Weights of a small mixture-of-experts language model, trained from scratch on English Wikipedia.
Size: width 384, 337M parameters.
Training: a variant of Adam for the experts, 2061M tokens, 7863 steps.
Below are experts of layer 6 (counted from 0) of a mixture-of-experts language model. Rows are named router (the router's row for the expert), gate (a neuron's input weights, with its number), up (a neuron's input weights, with its number) and show model dimensions 256-319. Each number is 128 + 24 x the weight over its row's rms, rounded and kept within 0 to 255. Numbers have three digits each.
After each expert's rows: a language model's description of what the expert responds to. This comes from a sample of Wikipedia text that the model never trained on.

# expert 39
router:092160118092119170139106142090100112127100124112136117173112138157156106146077140130153099077129133133093149162135172118124122121119154113094147173147110142140120141140089146167090095110149132
gate0:138187128150141155132163099084134117096133108130131105122108142104136108133099176148135137139147122116119131156126120147123120132121132139097116156131122142125131155112157157157115124131106135
up0:114168118183109127107151124111135098130140130113168112146131090174103109124131137113157099145160114126121109149131167110141098155078155103093114182103132109199141132128137103148127138126146116
gate1:129121143130140150167139128106135184116105107122129144128115135087081146125092183110152121160129092168168135146116179152108134102110090183107134110109135112145111097151141114152127121139113129
up1:133110146150117159161131105124147166157142123115118124152129165100134142123140165170131135163163120159142119129098125121133112168133086178098133138195142141147071150167189128168169093148149158
gate2:119109134126112144134116108086129104169111131130158090113121086120115122119125129145196094113099109096139137096171115139148098178102062097142154125101163110134151126119121135179144140157123146
up2:111131092148119088095142138143124108150121143077151083124114151151123139148135080123161127150131120135092130116144173123153132121114114129146140126113092101122131150127155146078158151155091146
gate3:127123127117112078110098154109134122110121107135171084139115165104184114109128155118141095146112150105111170167110127133118079163153128162176117158173116109147133127130079130135132149112113108
up3:167141122143152100109130128139118102089154090135149090106145073128104124109156088125124141152148076123171101102122130103151127146134141118127105099092130121121116119095166126092135116149124134
Description: Syllable pieces of romanized Chinese names and places, plus China and Chinese, e.g. Xiao-q-in, Li Gu-oy-ing, Dun-hu-ang, Yang.

# expert 35
router:091155095112127165129083087105108097108083121113116159157119174167139129169118156150149107106097155157119116147136133103100125145114138130107128129135132152163119114143098132121095125096136108
gate0:093178137096159149117119116141113106133164101140116149091074136134115135152133136178104122168113091140121117169101143116161116127140083117128143126102152127096096127172125118125153109160139107
up0:112108161118129104146140144146125090111113153111165173186155147145133146110114107105174116120096174109145193132110128164141127181115112095122125123139148126196170161130098130156120096114085094
gate1:139091082131135113151118173107111128115103141148137085130142146104140102087091175137184143112124113128125101122130154112136132167129086108114085135114120159150135134132126120158095086080106131
up1:128126161133125102145087117153129136117139100141113122146131144161120125148150127123132147127146100107114095169120117114156076162098144164129126141185111117080146115136152125120122093141141144
gate2:108139094147119116150108180141120096146159112110139113112073184187179128143138117125142103146121106073123158125129086094123136119150105118124101145138121116136146150111107132131170174139165107
up2:110138145155141129146099114154124093118145095140137171133124138129087097162101093146125125133098122126127130107093170085116173068131104123106170145068126151092123120117118144145111124163120147
gate3:124155117177152130098141124084115132141097080110121135094112121165141124084112161118136098141104148136130146174166140102115109129150134094093112176162151128129156132150123157164084100087191128
up3:127124179172153130119144103140127113126132112147106162123132142134144165126127104160115111128129117186149159093122111113112114106179118134121127118114128131109120148101139132103117153114102113
Description: Infinitives, prepositions and pieces right after modals or to in explanatory prose, such as must be, to attend, perform, occur.

# expert 36
router:107158085109166148134090116114067115138122120108115164118091157147143113179122140124137102106091138157096140141140154084141135126120123078123113147133123151152099150144101154136109131129143100
gate0:122131126118114138099170121147118161131146154109110137136121130122106133153135131156162081168161117124125170141135140120172130122129152163067137130142105145124120155132130130123123095097119086
up0:129147118130147131091177121118120134139170167103116105172105135091086116144126112133109096185108120138141126131138174114183140125114170098080139120126120145135152139109181093111118091095134105
gate1:109170151148109092127113134089129165081136134170117126072144111155154134151094125177115138101147109120086168127179122180148119124100132105121129112118125124126129129160133209149089148101142089
up1:122117161163133108105160132137133124135104105142133159135149152131133115114120114149125110134139118123083147100159083114161104125137136108172131126146148085158126148192133187155091115153146140
gate2:105125123130160151085182130097111162115139160139161139108136139118164152123135088137125096122140135163097156110142085118119116164115139127116154115134101173145113111140149112126143128102121116
up2:138152114126137127121118115083111187114116109134106137127091119105124126125095153142123115098129151146114131162118143145093130151096132110194130124149116116061092134124125113145108163106141077
gate3:126176087126145136125131159122099138131112115122126103115102106168120135119155147117137111112144129165105128119155136141152145130127097153142151125135161205126109153120111116108102102093120172
up3:152136139130079102114154165110098130149158149126133118139101147122162076066154149174121129121127154094120116135142150088149149143102164129101115111103096098117153164130129135134116135140146119
Description: Line breaks, pipes, dashes and digits in sports results tables, tennis draws and athlete infoboxes, such as Personal information, | Country, score 7–6.

# expert 27
router:148160120104159145120099128106079119138121109108133142137099144158154137164118150148136116149093124119103136158144143119127151134121121127109140141123118169130044149141089164130111124101148085
gate0:108135095129179141163170156108127095145131104102131161135141141153095118147081126151143128095110143108151134145140118105103167123114117121092092152136109137115125168115127117101129165100109111
up0:133103082171135121110128148161122121119104112107138173120141104138093110162154107133119131127151144145154107088131132130119162147130170129107154142148122079100129145165127109105137140112116098
gate1:120121105133136097150075107118109118153117147121183112122120085118134119112169131166129085135115099103117110123135080121138091161132131117174103135115129111164085134128110176141120149076115157
up1:112123151151153156122148160138132123121118122117071133114128171075136113112090156114139141090131134101146119159123173143150127099109148117085160135145143148149153145188100112128125137133160114
gate2:134157141167117150145161134103130092130158118137136115117094075097111116092116098103104108140145132092143124083129153146154136167111136109129144139106127092135115133118060141100133105095139135
up2:122099116128142183138128116108119077089117128096106082174108094113120161122134093096105136141100127135139141146106174177124108146147146114157177133136181084127108133103125085126145117104152112
gate3:118121072134163120181130110133131104145110111127095142118130109156113123167128077075123108150128129166134097130130119146110123124104147137131149146082104130148109106130136093125133139131145144
up3:114138165121160155118134120120131168134137111144109132170114110064128131069133145131115120117113101138166131162155121135166107139134111110100138110163124126114131129115097118106114129160107082
Description: Pipes, digits and semicolons in racing and sports results tables, e.g. race-by-race rows, Pld | W, Time/Retired, Laps.

# expert 5
router:085146115089141184156143145082089133155103120093134128155106136150144099156113140130133100125109139159093144148137157129145132126128140104117146167131094168161098146152093161155109111107148123
gate0:128105150107168137132116141143127144130092125088091122116144135146128082089166130114136097130108131121125160152163141144127118173138144119118162120096143112123124120112127142150140116113134140
up0:090142160100170093092116157123136133169094150135088139113140142129148140147147152128123128127110111122163176121064185117145080101134146150102112159097162171128146134175148099153157173140110144
gate1:103144093158156122162152117117109149138127130110139163090127096106167108147122135146155162114129105145157109158125139120118153150093110153048136172139104114200174172109128106130157165118117118
up1:116120112128150149120164151105127191117129144126143151132120140106147143121070070118125125133134118127136094097146142140126110175131147137118162142128131125089128145121115080106141096156143100
gate2:154119149103162158155108107134114127112162115106081124127105103166134116104124141144111152129100116092112128079131125119186127100107142071167116107096186141132137165115117135171129118119120106
up2:109170188143101112119121134139128095153107144162125159108149148137144170154130118123154159112134136112125186123103131105108156116132106186119109154158145120157115093133138144130104139107129140
gate3:158143116111137125119127133136118115115132135110109135139100090104144170094120117124133135095091117138117127089127127126130121099081166158105139124113088089110076139148123135108151120154109121
up3:080130099148129129145148153140138138117138135117097166160161122102115143124087135136100141123105110107125106061129129117148129088128169144130152079125107073087070097137152112090133135155131093
Description: Word pieces inside personal names, especially endings of given names and surnames in lists and tables, such as -orn, -ia, -ović.

# expert 16
router:081152108093121162160116107126062122116095115134129150132095135158130119120104158127138127104114140132117136157151149120122128153114116099113113127121133150143105136144101163163077112101149063
gate0:131134149125157188144137146124106117121124161111161104149136121152142120140130116149146126091129086155132140121125164095160136126156186149170108160125115117138111158090142144085107117129119151
up0:073084136127100109084114132140128117139099142109100126136128096135129138160138167105137140111130135118143129082154137072143100083120124132080141161137108106127133126176102128129128083121166142
gate1:133156120185111127149141138138112165092131128147124106118149096157112090087085113148125091136104105079097142128083081113097156172125111137114084091106094112112132065094115190134110128115145133
up1:116161146123126151138120113158144097131110124176129109125093115184126144101100167099081120104134096125096064151127162098117121157113096134141129154128118146162124157094138189117110113095132126
gate2:115126119128142147143057124125098099132140173088088105122143140152114132141127148135108112186154126131124145129097124107139170153139165159077113146113123142112062088147114147128122120132120105
up2:156129128146131167156088080125118140080102115094159156111117179146102124139126110150103114176152127143156120076159123144165134118136147138112110137122131149075104117168127183128127121123124154
gate3:096098162121105148123158130136103139110128126154117123162079083122179113131135131131105156156150133099128121133128183095094103138135104149115136148154128105120133162134138152119114126147163134
up3:107071101109081165109128114110131166104147130130116142134101136125151190137173141121103140148127123179147112126095175103121123155098123146122182197183108165112163141125147120130143075164166133
Description: Degree and seconds marks in coordinates (°N, ″W), infobox field starts, and mid-word pieces of European names like Schleswig-Holstein, Vandermeulen.

# expert 62
router:094163117099160177154079120087095128113090112100147133144106168156185129144110146124168091105109142137109141157145141108127139146104129101109120150160115148130108169143084151147099102102156104
gate0:112100126116119101129181113112129190135128117139105109120092102099120122103116163153128161057128129045129068134147140108085119140137117127128086121123161132117138114106130123129095112145080108
up0:113072134160173140146145141123120159118124103107096150161115121131169151117139137138146163156111156132141166134111134142137096123143127123129118157101175124124120170131150108105169110119104104
gate1:109109085142113146133168110146123140176170130146141091110089133127110122108136115163105099146139117141147102131055123151126114135098095091126138145133132099168132125119068105142136136113129174
up1:143139153128168140173111124146124140113116106148142114158161135160119123106114149113075099075141135076125132162177076160128135165105137131159150129149120121150138120130107121119126137157111118
gate2:130132135143125153125081154089111110145115077159102122101098152177133125170118113099144075148177150148108123100148104112125164096101142149121109122136142128151152129134153156184112172105116095
up2:142121106085153082161137096129142144108110122109155165176140124119122117137117110131132144176062128140171149123111113127130149165135141134115148121105128151137118128110165154090133161146173098
gate3:139077126168107173141160110116125177116058090101163100126102133103154133130148124138147137096085156151161131137141100131091112118157106134096147100147104153124122095142092104095105122152171119
up3:139119114136106156124109115140133107115059102084110117138107136136097152141123133170149116088115114172138062125105117065124136107171114110117081120156105139105139098147110111164129141152176063
Description: Text in biology articles: "Scientific classification", "is a species of", "It is found in", and line breaks in species lists.

# expert 26
router:128140098086150168150134104116074107104121115050081136154124140128125152127106122105144110110111124135104116146165149106122155158111138095085141160152112146124113117152084166150109132092132079
gate0:145137107119119182119124119122116111097102106101158145123128099096109126123125119118111108151066105114129158150157135130094130151140097131145155108145106107159196135094101133106146103117095152
up0:115115072144117094148169126125118173155113091117109103111101089139118104121136109106142115153101127122164141110121139145134095115111146138119123144123137130126124160155168101149145121102124091
gate1:157112100104119102125120141137112162103169122104131130113125137150145153125119096122138067145114123113126123137112149126130103105135118112119118137099137111129120111093122123132119150096127127
up1:118157143156129134159113146091134106119098136150120115109108149131117115115084119140137187099150134110130113115187104097112127173128136150156118129170119130139125118168166165091119076141139113
gate2:113100120121115104126121161114107137129140150106122120086122122144103109139162096111123145126106151147113101144149110156101125078151118116109141135102161204102159139087127156199111163104139113
up2:144130137121105142093124095092125137116134136120117139143128125097115168111122096128158101137104119123139173125153184142124123092140111176117138126152083097104128112136154123122119140155103124
gate3:101117090107105139084123167120122135128105127130163174179142143118135085101142111143146145108132120107126081149160103094089150132128147160128122124130080117104142134105115140136105148117143153
up3:145157159158119123102084110176129064109115108122123102116118107132099116106109138147113117114147134127128143102113123139163134147151126144156130134127149107140162111084137102105149103163102112
Description: Word pieces inside foreign or unusual names and titles, often in film and music tables, like G-ir-ona, Nic-col-ò, Gou-n-od.

# expert 53
router:093167103120139167154100122103092095118111092100120124146103134148146122162098127148143095117099154140110120148140126113132141133122151096097134150145095139143099143126095166145093118138120104
gate0:185139058135114122181096115124139121088142147129175167104127092148138077138068115144143145079145162093131163131094080142107152106135136101153173132147109114134142149124110107107126101145083131
up0:129126111134135111142108098152148115101153165163179131121163111156136111133119135167124146138115151094125145100109125145107131133113085114110111101126122110080136124127146071118162148128106133
gate1:088111173140124140131142143130127133111077173113134168143114090146128122125146138101154175143147146111153150126125135155126099132138156099095134133130093122170163116167104122103118114132120097
up1:117149106084131123113153100099098105150108092114125131115162146169130110111114142112116116111102121079102122153132120144117166127069079132148100097116128139138104112126097152146136115107161127
gate2:150124142122113142153156127125118093102095165115127142106123115148178134116112154143146103123137129125156135159130143179158130138114120142143152119111137130154117133183134132129116143099143171
up2:112130135095123109139121118103132121100163172103115121176149095149119089120093102160117111117031125105154076107096117136130109155076179097143121149081146118142115126144110123134111174100134119
gate3:133103122147151081134134138150108158126133111164097116119129154129111128085128159147130142122106140129107132088152125115093143139123072157157102137129183114130144126116159154152110060127172149
up3:106118136164091126171175161130128130179115140125117118152110110176131140140122126132132150130166107111146098114140118111111085139130153087130140101135113144139168110086142148137129169136127140
Description: Tokens inside quotations, especially first- and second-person pronouns and words after an opening quote mark, such as I, you, our.

# expert 51
router:123143093104148170135123112084105116140085109081128121143114152144141118145091153149158111121111142143116117168134141132132142132113140117110122149136110152107095145133100160125084131105135107
gate0:116133129084137126117123107110127163117117124133122104144078133110109136157134137103142108108139084145125137161078149166094127142140140129135140177119122141111108125117173110090107126108107107
up0:117123122111095104173097140151104147068141197140114101127171123123149159134100092156104134120127155137167162142142103134175109140140142098113131132164110130139117110161119135148153127107138116
gate1:158097153117163116119121100145120096071165131152134136132133147109144161122138131132130123124077174100171127162090136142150118098091116125108107189165104115146115137153097133136088131128092123
up1:108156162128135142094138121127113122100128119078133110114135146081143116106089136112134118168063117140105142128137116080087142111111147112135128123092097104114149135129127156121117118116109111
gate2:125142093140110145110129100183169113150123119113113174087144094122108156168148146117154162165126134122116126102136128137119142155149145156138114115150116128141144157129146141088166132130119129
up2:141147128121134129122106081136134148124148080122125152123129097087143114121153146115129115114097138107128152096122134137160127092145142183113140104129119150145130102133111139156139113148147139
gate3:112141137114104145154135105070131100151127153134142130129116184120142117101098115143129118130157105100122130163159124128120123134121088066145113107162106167123119126118115143106133115128132092
up3:139071105118139109122105147168115142126126178141130138178084156101176136155100125144127132176118131152131089145118105101146094121082152160134114119148102162129092156119118124119106123085124133
Description: Common nouns that often take a following suffix or compound piece, e.g. head(lamps), sound, product, drug, cart(ridge).

# expert 31
router:123134118109165160149103129107090122148107112115136139136101160137164133140108139121150105118125158157108129155158149109141151132124129122095112155131105157148095158117109167147085110087152115
gate0:125136148151110095126125109159127157144149170127166163140125165120127144086113168165073115119090154085106153144134135150118136169110135130131073108104150119120054119113119108115126131143136137
up0:156136119115105140110145093095126117137123113134151135105100157138122106135155147133171124092139131160112083098151126110098184136127153141150075112096117141076140128121115154129120144143164160
gate1:159178124149132128141105116140115200133141149140106133133145188153165149157174112176132087075127106075085124150111181116117118157128126160175130143085133135139126182126094159193151146141112113
up1:121137106107118149151152126148140117110116132125131120152134134159133140109152131128142144103136064112074144134166144138068096153099092097175147171142113144180136138141119145127138084180067115
gate2:154126123134152076109125094152110122107152130151121107138134130119114099142124151086105119108117142106069105115166137124164161141107114116129124100122179102100127155135131158121142135158125149
up2:089116114112168145065073163120127129130094084124134129137104080108119097136141144121147123089111154121120133130173126096057138138158155100115160151130135116127136137150128135114155121131089131
gate3:123088114092120150163137128173110138065134112105111121112125149130124121124113094146163157124112131101113137133145125129126143146116153164150132124143070141118150125148120129117135071172116117
up3:089145134150122106120110107119138135156106143140126114109135076104186135083101134137117128140103106104124140134137118140117092087106146114157125080078100149145150107125125159148153093136084124
Description: Academic and professional words such as research, medical, science, studies, law, in passages about universities, education and scholarly careers.

# expert 11
router:095141096115166152147108111107093125108127111115128138139117156142149088134095145149147097106086158130089121141147140107133146138118152103113131154137106132165121156157107138165061100092138116
gate0:153123130135084139124139136090146133138123105154142119118120096103128088137119132117131150138070106130129147095133124160151107069143118095121161125137138116112164134119149106171167147137141142
up0:165137130161134145073120160112137078149105168144074206103075180144120118140125094097070111124137169136168117154110094077133145129169137137118146128117117089132115113132133118158122155127160199
gate1:114147109146133128111118114119106100109153138111113102111139149137175140084134125116179095139170102108134156151124126086148118169167099105098136133103087138146129141163160112161092096112127134
up1:107173124159140120143140112138114113125125184137097107137170096145140157073138126125159123165158104103135139155126111113096177181119108109133124127086125130158086136113123141148081140146167096
gate2:105147140122120120154146146133130133142115123121147132114097061132111158077111126125130166102114115168155105123092137136171146126121097119128156158127118133152136130174091139141092159153155131
up2:131096133115144131167147120134121145144128097127161170127114066129154095116075120092113158130143127123110155107139112119123172105114128124137127153140098133115167131101174142143096103139141094
gate3:118142135136155119103086113151135084128147094071106152094096121091152115101110106132143111093138092091119059152103173130143133157112111123077116133115142103131143141120117134142089161077139149
up3:149099051143151113142164099135129115119125076123058182097146118101158146132114122126139143099120091110109053154147167092109161137129125105120129139106161139126118126126159132148117141143128138
Description: Articles, possessives and adjectives that open a noun phrase in ordinary prose, such as its, their, the, a new, distinctive.

# expert 32
router:117131114107167163127086109120086119131102105100098141140093157116164111127085128140163092108126120124126120146184135107123134127136144097111109158135126139157101149162124169154132103086144093
gate0:160149124120118116124124123118123094168094099130142133127136107130090140142126117120089132136111143111095091128074161086172085112099166150196115143123123162080099153096135122165132139109123113
up0:129122118147146084130155105114129129146098165101119149113128148116117121112098121159096174125159130094141136117125123098158096121138098101133154104134097103080140084105170112079115110123160161
gate1:121131082126132076112119121117135140186142137142101157101138139134103130150142120104150140117124151148119121117094129149121107123142077145156189146091084119130112156123124113115134149128095193
up1:132128117114138092127097117134137131129141146176101178121144099139130092152133138104153150160074142149098158110139118136123155116115139121095133142123134094134102156105125118128142157151101088
gate2:143147131084112116153158166110142136106136139139130152185123206139128128134178101132140132115145131124131146110138116137112120142166117146132123095118169120121102163093096146147121178098150132
up2:118169139145130152099155116141144088176133088138143135098115096150154170123158107106113079113177115133138070119127125090165106146157101070130128153176085147091160127113102113156124108096138154
gate3:147107134127121092105137141137124085136112102114136151109124120132107098106133139126122148141127154106101142164130126100107141107140125090096131092129141129172172134089131135079124091119180110
up3:125111111124146140184117104134133176067114113122169120166164113137127142146096115104149105110122125125123181094175116097135118090146142133150144124102162130138115131158138142121129139099150122
Description: The final three digits of years after a leading 1 or 2, as in 1997, 2002, 2024, across biographies and sports seasons.

# expert 45
router:108149100111163161149101113124094127116114141101108122138130124143169102159093121186166132115098149172123122145165123134143158161123172082117135133142118138174106165170122168136114114111128104
gate0:112143111137119134098132182123123088189151162134133101123116123133107077103119163100105128130182133107126163160157146134152118124114120125128134098155135125167138114124077139140094105152126135
up0:072119187104141152113110113077129155144137108123138125109108145121128167148093140134107126146116120131137116154093177149155104133131116185159157147142119153175134140144131121117114153097127162
gate1:155163112135143097102111111116112145144116098149124133128162113100098114119118137175108113149136127081101135126155148065151148095116101144085118116114144137118115130154132155145065155105138131
up1:163130131137110098097125121116117118154117095066118140127174154113139146161129105161120138139152115125126124129165115131149139109132129125112141119103136148092099146141125131095154148127102119
gate2:134179112109113199127103158121139137119138119074118149131116116089145106164092118152125131154141144174164131152093125124134082133131127123137091155142078112109082109139131143132134185112116104
up2:089137090097123169137132143130133117098113140053128133100106099104163073112077094182123132133150136164119097142119125150132099172125135083130106166162109140133117134123122127137117162121143124
gate3:125085090129146137134163055120118158138122116142129175147098171155118113154133109174108112128099174121112135124120078109116138096132121125168117154113123126139095145070117166133084082104114128
up3:131120103081138138153120101139131166150156101142183129112146125164100102180128149187126112114109181149076099130159118132117161085120155140224118150107103132105143120099138115150132148141087129
Description: Commas, dashes, and, to and line breaks in sports-season articles and records, e.g. 46–21–15 record, win over, "and the 52nd".

# expert 38
router:092137089098141164131123130088084101105126129072127135158129146171154111170108141140158124106111152177127120149152142104107130157112136133118131139135112136146115132161097141140086127114145122
gate0:104104103132125116105074114150114141128114118089112116152116135183157115128136156162110132122108129186128116098104094135122133103124109144094088123134092109113091120123098134112129122091160175
up0:142095081150172149146102124120119091099083152108161174126151147140125148128131120171133111127097104132102171171162089115118087167139160117082085121103130140088138129137132147145116111127169151
gate1:131141159069119145136142145139132136106106124135154095101133128141108130123117133151143150105126139114140105146134109114130163176081140142133135117079137129113100136117152127120128104101163129
up1:114138115157144130146145161101149098112114126148149119141123149131120140103121131126186101118117135117133112139190118103107084146160113134114091149166123155143145093195108121149133111156078133
gate2:076150115144134133093093159113126082112153158125116117170100134157152079105091130138097126144146108089110119090155128124135113111127094141127130113145174179133110126107083139144135119155105155
up2:128126120167128138122131134158135139143144123102146144112118122126092126159131099142092131174099132173120086099144123111145068117145122109156151138166143129140119147136108151150147115139143189
gate3:146140126082128103114105066115095153185096101164152106152104113125140080178118086122142090152134135102079140165114151097134106115162176161118142129136110155115110157147121123135122131133116137
up3:133107086138090108124131137144155193148125117107108117123085085138143125125152106116122116117133165169126082142121115160102105112116131150130139112128093090106126120100144143159147157151100103
Description: Pipes, spaces and semicolons in tables and lists, plus "Group" in tournament group headings like "===Group B===" and "each".

# expert 24
router:081154102112147172157113111089086124144104087068154150156106175158162124146109146120155119111132163138119156143174148120129140153111145109117131137151112145115113163155075166145106097088159097
gate0:141169143094091124124142120119107174134121106083109158151104170131137145132157117110106122133128107115087153123172097128113117154122117117051169123138133123128157137142154167143140148098179104
up0:113182119071149114106143140142110144113153113121090144151111134147095118107137142085126136136188110122116134124168144139149127108155130104111143159140150132093125215142141152155125144106141097
gate1:143133166115165109144116142095124134083150166096122137097134123172098147119146167148145109170152132152086177167120157100127126133122134126121150138132131171092101170109138118126173130104103102
up1:151087161139121095112132131147141100139148135169093147167126111131156124160178086085124154129127137173136124137132120121078128099153136142156178114129160088135140096149118130150092164149145159
gate2:078145126131118121129110123120111100116088127080151141186167174124133116157095160118124123138154100123143165149160135098149160127148098125133153153124136121159126113120112124115145131113157097
up2:180148138149157140146142158191130145120174156146146131114146102164114147170160132173116157155119119104159130128091104158149118180121134156138118147189185144129135133131073119104090198101130119
gate3:112125123112120115141135088136125130143106140090098139145150128108096148107124131133126142136117105126138063141070131139169142135141147101145102130134118137122111176145132180107120147105130102
up3:118133110126113128121118141115138145140096095099160165090175171124126129164087130114119103123124113087137144122131169180123150069141095123166162155111169168103101145109126113129109131121128089
Description: Tokens in species lists and taxoboxes, such as Scientific classification, Genus:, family-name pieces like Noct-uidae, author names like Schiffermüller, and line breaks.

# expert 6
router:115127110109145186126103143099073109132137106101119141154111149153144107155104155133150118083109145127113141149144160084173134144122147108119126161133106150123108148129081145141136109085157120
gate0:119126113110109151125101123109132070129120173119143123112135124137182129119143131114118139148158109143060131138128204098167129120107150099118148128156122123133124103129103113094136085142087119
up0:115103155106088181119107119114114107134126143134153151084166097161171148129126149113109126116112132124130125115122148097120095106076101115117153121152057144138142151118060083086143129160147110
gate1:125126144121125125158112143108116117158135123137154138116152126149117148136120122129156110122139117156165124137136098114092158085127115137086134162114143118121156156136148160152099129129131140
up1:179144131140142138118135101135138107137117106127079146148127153090110154131157138143125103138101102123121116084129131146155119149100150118093094134167106114133115140127106132143137112135095118
gate2:123154133094133154146143150093102084179147120106122081138144149068127152159175149124147138159080097138121134140101086106149172135100113132153163116158109131111098131136133117136133123125138127
up2:137109127144129114136128112151121135108145138094115099122141134143137147118086134121163144148134141124156139125142182127115080142166158132149106151105194105133167099148140129120102154105116142
gate3:139128130110128186133100141160123120105117094151148154083134143172109143152095137136120081060155097137163129129158121113143080120136104083138099105109111129151157119146155138095136094111121118
up3:135138113159153105136118138134146119132161147138162146138162146168093116112130150098113102095135084153153128152128133065197082101126122103119115163148097139134132133142134115135150117114135139
Description: Word pieces inside personal names, mostly first names or name starts in sports tables and rosters, such as Tom, Adam, Na-om-i, Z-omb-ie.

# expert 58
router:109134136110161151155107098120068142130079120104123115142122145147146105176098135142166115110109151156131129141142134101115126128105136109123114139119092144146097152173081165136133102105156097
gate0:108133104161145126142165108172121166124156106145139125099140101127115105149111142112158122144155114095138168134122130121087139129171121121132150154100078080135118130107130114152132120093099138
up0:091100117163102149117163128126143134138130120143106121125110139071111131135171119091168122132139130119140116128077138138116089128103125133143131147101118123127141128111088132168117116145106139
gate1:079131115135153121140160150122144127125149154146153128081133123154188082127091103088135134124128161151098131141143146098168118160173112125118154097152153135168154164109101179123105146129079150
up1:165127104150148117129112152121118110131097136112146096170144136089108105091126156170078143125148108104141143107121124116131146143119171126113103133123136121130101104125152115128118054132126086
gate2:148136091103145095152103168155117139109156142133155082072119104148152045152101101126082155172144186108140117133122109123131123130114102145107130135181069154100115099112164127096128133104143125
up2:107134112196080195130149110093150075152091098122140123134098131099130106105170144141122119175129118118112151153143145117097170136155140178101117118090140133123126129118129143119106127130130148
gate3:092127128133107141128094121148097157130142127111103105151071157146131195112112149111146091060120112130116080154072154115133175144127142153104112101104158124110106174083104100107112141127124079
up3:152119121124127128162097161110135138165124109093112138097166103126154122129104127113071116132136089134142107113114118137110101141090088104175149157132136130128164114092168149114138108118139120
Description: Numeric cells in sports and election tables: scores, vote counts, totals, e.g. 43–30, 248, 8,749.

# expert 61
router:107169131093167177150105129137072095141121138098127123165116161177149133162105137110130117135096160138094115163168121112145152147112138103090106131129143152163101135160104166134122114096128107
gate0:145188086135137118147128116156131115126131110130117102156137131127131098114150163132116084125128129123110102152143101127111115121102111123110105168119168166183163146120145146164143145102106101
up0:149159060150102077137127127119142043187125137111135108169115114160083125110150133167141137150104170129119113102115111116122140121136109151134129157104143098124131122133102166123105130128136144
gate1:112131095141140125141116120108127131109143149115114127083087093136151125133102133124106150149133150139116110181138117121181137102116114129126092136148131132133120101158120109113140160152141091
up1:125131103134087145125174121126140084109139151136107122125112149125160127116124148134096137146133146101140123121108105106145126199168122108092110134125150149111146141107106083116141134147127136
gate2:100145138127146122171103144086108144118137133098078115166121138125157093079091105159146134127109152164142095118122108154124121116153100070167158124130151060132094120101135114102140114133094068
up2:120114137107144124107150098124125178124166131123139134098150151123110104085118133164134119075077104101081120115103143133173102144146142133117154123169119102125174111109155131104136116112106096
gate3:138174081093142141136127087124111124156132119167131118138131114168116128133091144141114157160131135094128147107171111154125138157144080106134154154110119109136107106139121147141160130141123121
up3:155126142107135123094161097126117129154155145151115140170144138125110171123105128133128150168130147149091119159138150178113146152137100138094151132113135136126109126118119086143159150149151131
Description: Header cells and row ends in election, sports and results tables (Votes, %, Score, Record), and US Supreme Court case infoboxes (v., Case history).

# expert 33
router:115138091098143133149094119106089096136127119078118131154126167170144114159114151129135076126121134143092134158160156121127143148112139112137126135116110138171103164168103170173074097124167094
gate0:109119125131132153125107116082119146100139120131138165099121152065126085113097143100123119130115111180133108157144125145136141110113137134125146142112100137108153149094131153100132107129107076
up0:122117147162138109133108106092145166112165128178143132137109107110109093105088148142105123166126103120121111114156150144157114129131116117120140113123148069087110125068160132114080130131134133
gate1:096179178127118172116139103141105134109098118111114118151153131148147123127151177112152128095126163129141119157111144146097106145131161123113138153079180112096112126119089132155108124109116122
up1:150163114126127124144114121166113126166107115135131125163109140160132146127139136129123103129109161157109074195164115140103097127128077116104122130118094138146096095146125125129105121124196102
gate2:110107108122131122134146091120124130113119134122097100150145111153196145126136134074162132128114112110140083167110117156088131135114125119124146167120117120107172110116060144148145132106110137
up2:122087129152178121172160122167123121139131102126089127092166084106180157106124162139176192100131130144170092148157127139145166121041125111165143150140107123092162139133129112107122131119140144
gate3:124147140128152138124133081136107149134147153106133114132119102121123087129120121144121108144103105112160100132140161108149135127121139118117138113138122152113075086145131155147083103135122130
up3:084112151121119150108212102112097145144151151079099094114140073135122117130124089088107070127130090097167095098129132136137085167121129132158113119124081148137109152125113114133134166132097105
Description: Prepositions and labels that come right before a date, e.g. On, on, until, (born, - Born:, | March.

# expert 15
router:116131092103164158143100150088093107134096105078094114154132160162145120172128122147143111116129123141139123150136145137113150158111152121134113173123086166126119129143112146151119135099131107
gate0:106138110125115146130112110123123054140117136124165144166132154113131141123143183132158157096077133130127087118127111106174084166095164143104162093139153141134111121126135115134145107084123164
up0:111135104147124123116101175093128103094127164095107140156142141094139124160154100154130128116155091071141132104120144134152105172113141107136150119119138147142143104169062103132148139130102086
gate1:126105110123105150112169168105118168143123095117138153173101129105129084129147128072180109096070129151155139115118176107121128162163158106148091130116103146140137109106075119161128133138153109
up1:104145167135122153178120162107129101075076174115174129145089120109109182139135152129151113145138118129114112149116125113129127143119123141122099167089146116126182139157126137149134119150111142
gate2:133105125140156136137126135123103089143134153134143123117115096141148156127110119142073109140090114143097171124125107127161123133114157113121092110104148151155123134093135122105090125103108128
up2:116101095115137142112100139185130118149119125160105162157122152125159125114091146181153134124130136131105102121164106119124137115148110163100094080156119136084127152095170143133141124146177173
gate3:123149115126087139136103122092124095099047112133130169152119155164104155123160154134131108123141112120159177110140132113108137122164137115079154137061120109127103147167125164132148136138128123
up3:117102152137125170134149123115089160149146142121076119106112119144116089122124129160102083136104173113145036156131155159104124137111117195130126163153107145120103140107122128135124105130191126
Description: Digits inside product or model codes (P5, V8, S5K5E8), common surnames like Thompson or Murphy, and concrete nouns like truck, doll.